{
  "num_hidden_layers": 9,
  "hidden_size": 256,
  "n_experts": 64,
  "experts_per_token": 4,
  "d_expert": 192,
  "d_shared_expert": 0,
  "hidden_act": "elu",
  "moe_layers": [1, 2, 3, 4, 5, 6, 7, 8],
  "router_score": "sigmoid",
  "normalize_top_k": true,
  "routed_scale": 2.5,
  "balance_loss": 0.000227,
  "balance_bias": true,
  "init_std_router": 0.00683,
  "lr_router": 0.00188,
  "vocab_size": 32000,
  "norm": "rmsnorm",
  "norm_eps": 1e-07,
  "tie_word_embeddings": true,
  "optimizer": "soap_variant",
  "learning_rate": 0.0147,
  "beta1": 0.95,
  "beta2": 0.95,
  "batch_tokens": [65536, 131072, 196608],
  "max_seq_len": 768,
  "train_tokens": 549700000,
  "max_steps": 4571,
  "dataset": "wikipedia_en"
}
Below are experts of layer 6 (counted from 0) of a mixture-of-experts language model. Rows are named router (the router's row for the expert), up (a neuron's input weights, with its number), down (a neuron's output weights, with its number) and show model dimensions 0-255. Each number is 128 + 24 x the weight over its row's rms, rounded and kept within 0 to 255. Numbers have three digits each.
After each expert's rows: "comes after" lists some tokens at least twice as common just before its tokens as in all text; "comes before" lists some tokens at least twice as common just after its tokens as in all text. This comes from a sample of Wikipedia text that the model never trained on. Tokens count by the router's weight.

# expert 14
router:151126105122143155092144178097106140101149102127057118168100107128158117106091136114169135139093152090125143156103146116124147119149082107086157114114152130145081132128116122097152164135152127114124138090136116140142113154130158131108113170117114087162088121120157114153111156160120161113122176083125154096139108157062110136092111144122105101156134144122151130116094107135122131100156098151117137132151113165142143144128091130137120146148172186149096110158127149153121118115143092162131151135117115101080154130151102159159094120134148099119124160113145094127114141139109124131133148132157148118153134172166120094076139116096130114127116130114123105150091103165147102128167107119173113139109149161122135083085085108112141152111140133125154149140137113157098134092153148
up0:131143137189186129125134134136113137126141122090176137108105136138114150154131152150119183164100121103146146124117117115083125092110143100103141158127132170101121159112142122146095130158127111106121128141160155099131121107158101134155112118121142124094118162105125121126142120138152117121124149208120108120112103115120129103090095150112124105148172112131160107151130129113091131095105164133140116171119119159149110123133108160132129125181158116159093143164088161135095148108117148132116156086136131167126133105133128160155134123075165135079131100110173141126145106139142157081120101151126139131197124129136084125138117133115138155146092133124098140150103100128127091113088136163097155148154156137143113103107119092122083150116098110118162150152164124128092099143123055
down0:178153130128100177139153123151071146095161120106127138087103106100128099102106078102138119137152066100114144124173071175146163079107143136095134129115144115132154123152130125129135126155170119152099132156089137155111123142097145132138163100123143128138167119154128132090135156135146130113131069083092144166122100127132123114092162129117181111174129108139115124127132115135112136134113103127118128126111124108168116142100125121152149122108134116116127140115148100131140101147175121155105132132100160117131180100132125130120140150148105138165106127119085122138077139130129100111105133123149111146144174118139162161102122099127127102110184119104104095105141185134130156110121085144143143106124101143140161117131137172129163119101147054142151099104125167127104147151149147
comes after: ".", "==", " =", " ", "See", "Personal"
comes before: "\n", "==", " ==", "===", " ===", " ="

# expert 29
router:076122133107102107132123102086128081109135107140109118159168142162150097117125123102149089096070129102126129169190128090090122154134099071122111134127107106095130155136113138110126173149141094112128101104149098107154142149079130144175137160134146144148147101113140125162154158136139162115127138119167140131122145169086128122141121139166099151096119145106102108163120125172148165118137140167113126165140120147106117176142128118119099112169132142123116162124146143141126129138130166131163126121093127122131132154164126132111125120151145118076145136094122101167191128155158093094100086132154151103138139114203107152124143113105123134118172175147106136133136144131141116137160124125155132101118159149116134113164077125142138164125186126126144154146117119115141118115146125
up1:152147102126111121125140098137113110133124146150062155090114161149152134167163121083120119119114139070145117153130120101131113125108085141116132149106125124135141122116150182091089133115084136091160133082129138140102114167135121118148189091120104185132088170082136123117106156140122171127107167143166126097140117104158122091122140122091117141115126137111115142127131141105155145158136121137137116126124110136124116086114100152101116139079134134151099127083163108134118103111153109126163123115095172098153111138133131144174113135181170123083111125083130144143144140111133062129088158140131126123137134143119161102131106174152123153125180120129117130156078165074122178125132166143111130111105147110175120118129120107119090151133133125160146127125147118127121134143122097
down1:109172076134169118084127123118154101120120103118155140151154116121123164128136094114156131129079095125145113113112131167170092163102140118138126129130114084128130116140122122165135141123147123128125145088158119140152156133175147147146114130145107097116149077147109142097158121112129132108132114132108119138102100177151120125166150130160082101118116135147142166111156122142142121065125117159117143119155131141144142144102175119128132137113100107180121121145116105070135087115129129141096133153110122128118186087104152146126130135117123131140163115150129142157157053120105148135127101099154115186118115128147145117095162172154162124150079167178114147081120138126137135125095093138147083150103116092139137129169119129138173173117128104130077127137140096112091117135130108
comes after: " the", " was", " to", " and", " were", " his"
comes before: " to", " of", " in", " from", "ing", "."

# expert 58
router:130087156080134130116112087140144119134146131105092147120051112139148123093183169103160102141096126125115130156134134157119136146072106087104146126106106068142150163135098147142101133127106113129148109141142087142135144135104166138153187136124159144138155091106135146141113140139123149178085092131106128096118101127083161077108126136104122140120147138156164109144129114123132129133139157122138138143166140150134104131137131124143087118135160163104154196063084154127139161100166105120134135145075130097114158124137115121119159127171157129132101129166133122097142117104151126149126153136097108136150110168160144100115157108138116162117138159168129117142099106133105095093101112141133154138103170155146145110134090123140147133116146132134145142107161104156138127125150158
up2:112138120077106159117160100139123141089163111133084132122127111165143136128150156111171121099125141119139116121105079110139152180160137134180162091154094148118112124078108137144138090138153121110113131116162133144092115144087120179099150138116150144153149102171187119117138135102166142119090116112148103138104158108109114152132101084126117122146162113150086127129142142140130197127144158137105089120127127145137138113102159123137135132141116087176097124098113124148153127108107136118131116150115097108109110156095165132127100143128140123146122151116119103121098127107082134134118146117087120120138102121134082134127110118139127098136110144100144140137114114158105159106139106135129145081083160131141105114090120150194112163134133131119075116117072078139141111116182186
down2:100166133135136125133181099150156094153139110135106146111123116100182132100142130118189098164134163171129101113132135144107126125123106154076138154131123129108117104152146119085099130099117150119123105102099120139101108124117104159116167196117083152171142126119112099103159104166088122145123108137098110137150177141133122109061134123142098103123127134149156070124140114138105096123132113129124103158114139169133135144125132115118177141157144114158115160119116131119108114131140136139165096152167174096193120137118154112132104154144128158132136138158164174149130133140149135164124123105151114155115136096131174186096149114187143141094122100124140105118105083133079128125166145110121127142141141148088136124155105158133116126162162125120113135147132123159132096121103132
comes after: "\n", "\"", " Racing", " that", " •", " at"
comes before: " The", "\n", " In", " He", " ", " A"

# expert 31
router:096142154137085075106102106175138120089132112104090116127119119113142103115133124094148110142071139153110119122140150159124114145095108063095151099118128100162131175127115154126139137168103100117152146118157076121135125121140136131167120145112154126120145131129132135115097134119121125149069092137143116127161111170075114103099128159128120137096136146154146132130127125165133105101132092062113126114152143173126099134137122132163100165116128121109087140089111149112120117069143117151126119162097128121099136091171163120148177131159150156068147143138117089117146130129133075121142155102116110127118126110133143093104118096119092134117120130135116092119087111136127093084104133127161134137105163135136157123142084109146142158142163128117120149084176135160136138106172120
up3:105145097144139097129123141122183133108169113155103107167105058104082139128122165145168112103126181095116102133104082181114137142128170134127155114145159097090118121094145120151190156083106096162121146104170127133104137103137106115115111132147135151137126156101119109135146124130135088124146120155056119144097083125147129118111120136139125111127116125089121102129105162119172121128147119146132136148088119148102116152109123109153138104139116144135164133115117157150105143119108142120171116137094117140159150132113148146136135140114165194112146146130142161147135124119137123115121137137126181136105138075146110112116174132131114135127150133102081136139176062142084125142109137127108138137107127100145091148140139161092118152104123106161144123135161128098152068105144151
down3:128130148106129097112118179151113083164124105101133138145185122106091164141151155125129141109136096115154114147155126106163148125130125127133112136124095128151157135097137103114124096126144158128113086108111118158137152143140116128156125088119119149132133148097101165164115114162155136147124110167081130108075122141157120147120079113096050110136133113146142094095103128151130131149120133114085146127140114106126122129111117104113114107124138148160177135111123148137125080129146112128138131164097098121159084148121124143148126140092164140166105155144160125147152107125126150134108132177181132156116131144132093143101128103151149179123137115106101131116123119090123137173098142131122130148149121120106099117181127216116148171085114091193140104123114097177120145125154122
comes after: "\n", ".", "==", " ==", "===", " ==="
comes before: "\n", " The", "==", "The", " He", " In"

# expert 16
router:138130114104143138140128176111136135110174106116129153179138163145140123127136146120154094081127134090127140139140108137095170128105160110146127120144168135150118098105111137145118108126133115140134111139096108122115149121100148131164161156150120154116086107118150169141147177133072121141109153059138128109096099142085105132131126109125080109107154155164132119117078112124142152101091130136091156112103136180125145160114118102187167091113116171129149109107104145133132163115153124155130080112092147084148122121117089136127111104145116130125128122092102104152142147139126125100143135133163188113106109151125072126095127121106125153116128109134102116089104108120083157104160123139114109142070167156132132120136056116128088098117109141106142146125170145154129106137121127
up1:157143136126183135131112133118078146087145134160130071118140116115131124125138142130161172114134153142156091187153078144112121107114139146146136090109125153110146120101090150134115132140116160126128143116099115150110115120118182185121152145131118094125102102108098143152113107165124129120100162149137134149084105129107113143120118122117115146141134194143113109140106149139104118087125126107109122154083153094133145116125102129125106145102121120088120114151130125104110126126176153143124108117101126104180102116079139150170124113118148128095131123097123104086135136114144144098115135067150154079120132155053115125101127110168139093107154167120147152152119139152085101128103151137118154112110126133135182102088124071120133074129108171137116124121119108130119122112184125
down1:107157147137136128100121120121097133114103208054145089095138110122114125130131136109128111147083079138133135117106138151138154118153080122129105164127120127162128126121124106127148122117115083118119144137117126080094122120143120094133121131079148123100132181106153118136122090123074084200194103161136137164174126133142141122142124130132167163112123123120132135087136171144109122114134135128134111135139126117093133124121157137117138119096129081113092137113147127124073123171112133107122112141163085110183163146201138110107147104118139104144137092153125133123122127144134134125089129109078102134118106119144121090077176123146115128088119122129138131069127115146097114121110149117119100127121167125092169137125109123137138144167128115134120129146146145075130109112103118
comes after: "\n", " |", "|", " ", ";", " Votes"
comes before: " |", " ", "---|---|---|---|", ";", "|", " Votes"

# expert 43
router:126119094129106122090116118150116111083163153104144123150116121139165106124126100129138075108090151120112120117144106157101141111076085093131086120093132107157162136147160132147118125143125093093142109115154063112114141133125102124154155156141134086127139131147104093110127120156058111110090106113135103138159095143096131067094145101130074133129076133131157062147124089136161093167162107077139129137152123130118100144136098093157117164157112161143136143138120161099166104146136162130161143106119084125125098113166158101122159131159146143107146148150132132144153124109112117093159125108092107107137148112171146108105136110135116143136129116156118111165111107090128169133116138094151153155129146139137141095155126116156130121133121154133141164127150099143115120138162157
up1:114110115157098142104169149134168137092096135130125106144164117075163144080108147124123120118157131104147134094093140152086134100105139123121141083165140119163114131108143086093139183118136087138119168095170120137130152121112128128137147158171126115128182106083110146094121123103103158080130107139174113084140170153144112123156139098160151130126123123166129119113106113149136141136086151112141103158141099115124136108167128100144135146110115149157120154115112114133145117163142129156095093134125142139109166109111131159130130146097159132150106129128128167090114139149087151122138166175141130128091134139127114134106172083139123132102151180129139127104165134103131146120160167077115140108166152126123103117120171176131117088107119109113089133185130138107115159114120160
down1:107159093140155172146083069119073155099177135123113085125131131149095127109108115156107149115150130098131156144112133149112151120125148136150149141112163076122128144141152170147132132169142123133108128129136136125134149146123114109093101126153083182109111123087165174130149117084114101116151103122086108174154133163121151128121159104124083132145128175122114144146137130139127099118139117123131120091177103127113137113128119166124137119120113111091101147139129123057145135127175147122123127121148132128139118146110117088147111144136114088144098110139114132202078138152120131140164148100132161142099145146129126117142117162112131144080167113110156148103138114149155192128146120138130163132153073130128173157119116169112147124135141144145138150122113153137183108113091101
comes after: " |", "\n", "==", " non", " Al", "\""
comes before: " |", "The", "==", "A", "In", "S"

# expert 23
router:119118136087117123145113164152147073111150081107097156199130081117112067101142135143146104098136132095143113126147120144137146108092112110104117115110132119113154161144135117111131146121085125157121133070141128169089153100159137115164129115110125105177095146146099113138153168159107118132124125122117142141151112162098113133135087080138085117116111142154124081160093092128159153143129090108135152131135140124155136199109127118179100134127120168149142126068103112095197107098144132122107153173142126109111160122134140114174096165146136159136153109114121124111133107121137133141128143097112135099137123149110094084120138123073082127146160109133085123105140126146122128137123126123100144144084114116133136116138143098110138095150150099129167127109156121154117145130121134
up1:121098101101118102170156130110088101093131140132104129141119109130152131132148126100129110101160117118121173091142126101137161066129123120118156145141154105161141096130113114127146127110134124142152152100155135140110114108149109156160133149188163129157104079136121083126113146132103070124170119114151124133150104123083152117157141105121104105126136145162141143139120073127092161111128161139130114112137130120145118123123112100121132138121159198165135139118117139108149140124152145091155128141133095113115104144170146125147136116076108117128128132150105148116084103116153105140117153112098175080133085125118132069165143121127102164112138119063155114129120137131137146116155125083137196172082152077142110128105118136118120128104148138179162119101099119157137151104169134
down1:152141116143097141128131136091152129159151123161141113128144124156103125149141187141143103107145131143137140130107149126099104083136104158159125113114153160117168132120102115176155157139138121140109132094155106145164125149119118122174087100109142109143180122171097132131096123100133135127157073111124117133135164098116084130113181106124108110133143153169106119124110132140101156173116135135152148117146105183106195166123126084122130110129134031168113108155146107116174146131106168136173131143141166100093163141115110167128161154170141120118134135113103172139160126121101148147108131112126141119108155104102147135141149145118117131142124123131129128102147142167164122135127117104119159139122138165153158110119125117149145140118113183174114173109092097156123112114115123
comes after: " |", "|", ";", " 1", " (7", "/"
comes before: " |", ")", ";", "|", "===", "·"

# expert 24
router:144139123122134110086170184169109109116148068119119122167148093125105126136143160121163134070118158121135135155145112134126143162122147142129113134130109154126108129103111073133126154098110090116118111115115146161120184130148134088176174077100153137163112162057126124186125143134100143120103109132109148099107107147101109124109091160150089167108128135091147130109108107133147139122129128134128149147125131132148129115095161106132129160150075148139157147099102093160136143069175128103117153159121126109107122109108108154126083136146139115152131165134125111137140139110129103118136091133136153104182122133123111136116121087111115140105125141157104085112144100120121141118088114152106170107073114125145095096147140107118132126165126097144194133105119113130128113132140101
up1:141145110131113096187116076147113161080109110144141113124126098149133147164163145092145073047130092114155134122121123168135106116107123087118120141137149158159160111158141113124095102105133146125139161166116097178100159102181137113124152172105146159128151119145092111123111142121098140141079121148122130140121166112114138128157098110152111155120128098156097069160113128139127161097126111088109140147109107111092167156098119111102128137142166116154146133154128127126123173099105137110140122151114124184144114073114098120119126105126147098121089089117139127136138123108142177110143122121124130154175132178125097101122133119084115105122108137153104141126135093138117116117101100120120162153150143134117108101127118114103146142169134098162107173145093126125096136125109110
down1:122140136135167120118092110167095092115152119124126120112154108150114156105140103124115129129112118167117177146121108178119134152153066180085116130134160177112156140135135140123120164133119122128162135135134141143149152116091134120129115135134110094106103060122110106137147095108125183117145113138133162147174109117119154106142122112120096123092174137146136157127130111185126159121140116079132132109144155118128171135123137156088089148161135115121106142176148121117125153123150102116120124114124112173086092140123088110123149111126132167167068159091163158110149119142103136127094159133118116111111159078113145115142135100147114157128123102105129153119129095169129099118125078072126191169107109105137145132144122129127163138143142136103096155129113075130086136120118133
comes after: " |", "|", " (", " 1", " 2", " 4"
comes before: " |", ")", " (", ";", " hold", " Party"

# expert 52
router:128101174105097107119162138120061106076127047112098139136121137112111144110142110126129134151095130130146116130177166098102153137112086102128125115165150079171180157112159120161105134141107117114161120075149108136101110131096146111133176143147111105101095138104140102103163118133112119107080130083157157095127120153096158123125113128109105140152097137101136099127089120164131132123139117146114135170130158156095080145143144131168086113144122141150122134112160125120114118119142130167129100174081121132118086137132117112130092119131168124126073118127142123157118124144119084082143150142131113143161108121165139130079152113160110139131157114152127085105085100114123118094133164134143149164122117167143163128149101131151157099115147119122115143103128146122127122129122142
up1:149126174147123138108154168139139110097120105177120146116121157080154150120115139130144132136157133135118133125151150089107108153104132155184149131123087147167145123114183138141093130094095127131174068162121109106123130117127115132121115167168142148161118125131148114124092092118124122119141092148131142120095137124082137127169117102094078149125120101082131104074125145162157087137138143144092131125102133137158117125125141182094081124105084137111089107144160128109168120143080106156122107146098126110112077137138105103120110152145118137104155104125109152128113113123159093131103141137110143108162120086145160122084159141130143147146127159114149137101081116090122155144158158101130161122119134155116155178116106161130123093126114125127147129086099142181131157137103114
down1:132103134104113103169099123134169161131178153135127162111151140137132111144146154147148099094083142118133171126139165152154153156118085150076098176105114078105133112113112148141094158107110110133115156155165128140133094121163138091120141113106118129149103134133123155128100146082173130133101125122119106147160102096162133122119133126134140083100139096110107130150139132139101054162163125151083144114115153126110101176081131124118101102164175156126143122118095104116142150127178139104157141122165161174116130117133094111137124096112101098156111129128134121127169145142129158138164129121128104126084166158152119145140118119117116121120135154124092109173157124149155153145115102133105100148090158127129094146146150140129141150171169126133151128122163131105061120143119118
comes after: ",", ".", " The", " that", "The", " where"
comes before: " was", " is", " were", " had", " has", " are"

# expert 46
router:165114144125123152128143116120147139124147084152105118144129109127118109135154107095161121145090132120154095152133114159154165143111136109092174100159156108132166151136164105119139147151139163132147120106148112134129134144157151071170174155134129127132136134117170128162150152136122146133127098143143131102140064133078133087109088141134109089132108154140130106104119128131086166161127154069104162154103120091135144159105148090140130123117138162072146160093100154155115122079136098145121151151112134142103170146133112147100123129145131146126119143145135118128114132166122110156131131158109094135122104107138188117142128130107151127090140169164143102078100139127159101149141153158093141092104095118119140085150097144115129133098153173153084162125132076138119090130144162
up2:172136116100130150127153122121148169161124130145104092113159114166119124114142130132144120068123128141102116216129107162113169107124103143116101141141160106153119131123092144126062164170126103154111125119098141140147125143113147113120134114124142152099132089122068117139160140150149123167117125163124105143142134119116097141114134151109114162117157145118113165123107112145110104140111115089132118117160150157130138126132162143133161082097134116058154095153136128108117173121119114105135123100070070160138134148108100117142124123114154107082084093130131124127108123130132095104135150116110129113114182091169150112147147102098142120080127137135112122075113118136138096140106152138148140121130132115161109118139158146125102081124108090116172128177100121170130138141139181
down2:110135125131145164132144105113117094151118156099104100134127152151086122143133152119100126137130109157136143106131119134141115145155170138122105158139141151137111131133123121092156119081073157128105077124128116113139114087142141156115114141150108126141128182154107090115093104162119135136125127091140162101124149145146142100107127133090126142116131177080118126098114135107140122161115187149145123156155129155145101134157105138128113099111117125138110106120120098134147077128121199182118105130100097126079131148128166097085145144119119142146121072121159148134106122146123095197120114106090099181107115103130139114137105163151069131106160115100110100126110132139108128117137111146169092144143116128145141124132113137164117157156122140154138125184157095197099174102128110
comes after: " 0", " 1", ")", " 2", " 3", " 4"
comes before: " 1", " 2", " 0", " 3", " 4", " 5"

# expert 38
router:101122082112168187118116148158152119068144074140122115156171164137129117118102145164157169124123163105097148163111163109156135151124111112109141102141132121131077155111169131140121105093112123120172108166147141109111126161119124114118130092145151174135099140153135093160141123095099109123106098138138117125148149127081125117105098141131079143144127168116143108111127128098115140102142132167151111137107133150106121144104088105144112118177099171122161147055105097148112165085133101128103144153101115111129112178124104129102152113157134104087106131077107140111147148127110150155147126147118169109164130114144148097126111144093106123128150132125107095141122110199169116115154105135091114135111165171113137121127122102130112126137111150130129121110151117100120107139166145
up0:091173136108137091117101104096122106116144134143161162116148133103125120120150158125099141123138124136104151113132104098114128152156133131137121123105120124082130160150110127093126120140127132131094110135121159095083107126105135093088135180154117116084128086171133097122123123141150122146180126212154122113120115116174126122159151131142079189094115122132081123149108124109102109124170141175121131168147133172151140157125112121098119137132127089161138099147125126127143140089145145143107129110113103088065145113146093179176143127140165158095149112072132150125080131102121120165131113139093101144151138117144141161161113110151165107137145108106109091136127103140140143118162112113117138114113093137120110156162129159125119153146130102138160085124085098137122116140130172
down0:080163162095119138147154149121105099131074125138113150125098106164178134128146170120124121104132108134151111125130122115149116092153117128101123090130184138100139163140129118161111093108161147035130134139110176136138149106136152129106122112116165118118165097151128122159147146156144119158116101121156139123141118145181176121154124150117145129129140147115084119142123141182146132108134188128136136128152159116140131164110137093104125130139110123156135120124124108120099147122132167079090147075102174092123112107174126121125134155084102132125115099121119104154128140136067147175134101137064115108150095111131127138155156124124143139133142129151137117131169118111116146117164146131116157125159121118155108099130117085119111121139138136161074145078085124122107165131153130
comes after: "-", " •", ":", " Succeed", "ed", " Preced"
comes before: ":", "\n", "=", " by", ")", ";"

# expert 49
router:175105148117169133088160141107145082103140076094093140169102139156118111090136158101130133095115147134148150129128146083146137111134142060132155073122114124080107108091114129108105136124122126136150120099140115122143157091150152154131161152184140129129133128093151111113160101125127127108136116166104114150181129131072132115119123165153099124146089140144110109101126115131127101176120101122149160144153109176126144098162149126127072182111127152153193160137121135116138153116135115147133159110150116128134153074112124100153105173099151156083113095071160120169103144131138145124120146104138099108140087089137128137114128119118089117128123130137152110148141116131128102106136108118110127122122095171124177102130153116126092133128131123091137151101125099120124122139130146
up1:116128147157089117093099091118131135106135119146120118096099117133109119132124119155119069076122140119170090162143087168154097109145125120183100121137123123118125144115105118139117154083134135155118136145123092116091129118094126160110131163135152149128106155153121146100123169092179102118143151107092116144126111132157157119151132099152105145139164099118154145108098164136200079141115146084157093108104148124167165154121143147091144139201128119136176121129105111169116129118110133120151106098112169118100115129097143126136149144197141115141104125114148128121168129108147138107121109159125098154159097152128159152115134139151138138141120114111144136084099103139138120106125118151147122117127104124085157160128124154136124108140100173129115096110126149188167139087106101
down1:120137122101136129158111115132144125120096109111120137109130144146087129081166105107165110124164136174108108135156118150093154135117128091087123107131149120130181154106139131109076105153098162096129134152110095110133149126122105096109082115148147134144170141105179105083094147114132176146133116126124108122126154131126131124144104093109097127134135122132124092149151098104100141132118150099165167122134148129133125159146077112139125077101131130161088133148151158071112100123139141135129105127107123141143162086096136149134082119107121139110125148117148133116102092178139119133119161149094117062099123120167079106144160094088082110138151136128111123137211131083154118161121099123105143160131125129129155144123135115122155157183143107116137153128100102097123124106100127
comes after: " |", "|", " on", ":", ";", "On"
comes before: " |", "th", " years", " August", " May", " September"

# expert 20
router:154095115095117144079115161144145132129117112092076151163117132151135096121117122113135122116078100136117112127169116132135119143108151082151122123110116113144153129119124089104111125111102055142117112116120097131113146120132151129152141199154124160137065117138166142122147182116103099124100082136150132133147133139083142140147143142143089147113143145176127133134143098127154128107140091087123080109090164128095134126141129097155127110126119161147155136068113148140164148078117159122141076159085094107140138108143086176139144133143177123100132149114111127118111148142109131097151116120125096102163153166112149136102146165142125111132120132132096148113077135083119123131124130124085130143112119142107134128095054093115129091145128119101107128126139104147133128119159117
up4:094112135134107100147111086144137101142107102155105139146169091137121168119138158139111172129093137150144148137162100161105184147169105144141119139099133096168128098128133090181130119133105125140122164154101117103158068107125107128158154124109135142124157126077143097141142134153079163120157122149118154124133111146083161147160162140122130119115107118105151115126129134123145099120116142106128131158113141133119165123131151129136101167092143128125156146139141116127123167157126138133120114138131107136130149113131093149123117136067105149106109108128173133102154125074169121126171044097119056125091157093142140108157108139127127103166106171125109106125094097107101091137136110121175135126108128124141134155065152125126145153119161114109118126115141131116120122157102171
down4:116098144090138127121124165126161138103136139099128110157117142130190116111114157134130106169117131138106098125111109092120136109141128146155107106097129159127160144056124151117146163193134137117111138087102092143099077136128147124108117123170159139106129140111149128104101110112143165104117110131135127125119146167144135101120128136177115139124139110140178088104141119179099129120126140150108155103124129109168140106125133115097165120126080127127110151113169154115141150082147150110126139087116127065142151135133148114137146130123161153128098131103113100111103108119115095105136126087170138125145140150092099113117136120054108105129130084127153124154100121138146159109121129163101112088066155160135143092113129153112142112138084121074133124114151151109107122115119052
comes after: " |", "\n", ")", "---|---|---|---|", "==", "==="
comes before: "|", "-", "\n", " ", "|---|---|---|", "|---|---|"

# expert 32
router:111126149118129101120137115129120084109128101122090140157134140126111110112150147093139121130134094136115134131179149090124121136104128087137103123121181120129124159101127151145138110119139103117143145120112132128126121119114137075174136192178115152135126150098148140138184134117130102135124129090149124097138110198085115144117088119157100153115104160114146111104140117135146141078147144168124177173093153181126129161103102122145077161153135135102153120127080148149115127142146159127122120151129131126119114156141108118125118106158141124060146125089135115113165121158130096129123107125133153122159096137157154125086120155122108171093145144124144113134131145118127120114111136126138163105099141153152171103128044144141116135133184139102153168134118074115125083107123079
up1:086136110125162120139120119123133133106099092150122129160154145142128110095109128134150123104090114143138105181149143151098170108117140126143133081160148120179148162133133132187108156126171170092156127117148102133135111115135140143110133120122141178105125094107139101133136141133165136109142152149107151151107134150129161064089134118132121168128140161108134090093105100106138131104151166183110159112146120097150111143145164129115070146112134137092092129142131137088143094158124146092137138098180151127125137131100134140092128128128100136137144153137146117122104113150072127156125151163131097170118132097135128115120107076084167173097127164132163106129177142133142132127160099142135151141148144107078095138121147090171084115113155152143141128105097147108110154137134113
down1:118123171143142122119133129141122140178121153148147161102149108193144126124113146151119134094173121132125117103161110134109089131142093109113136176123101187117113119098092093109119142130143088137132094117104139141100160121060122143110126134093142131128132145086130136133102109107107104107162140128142112114112137105096109135138139129111180124166149127140119156149116097146096143087162157136151101152137094141092107140151121121124133085110132124150074132117122105186125144133155107109118114087132113108148130146173139126144102156138125141089098143106154158137120142135181134122149085128130116112156107154154095129157118159183096136123082117135148126122112087121149137086135102124127135099136149145148128141144123146115104053148156118135157131136054119162152113145057132
comes after: " the", " a", " his", " their", " her", " this"
comes before: ".", ",", " of", " in", " and", " to"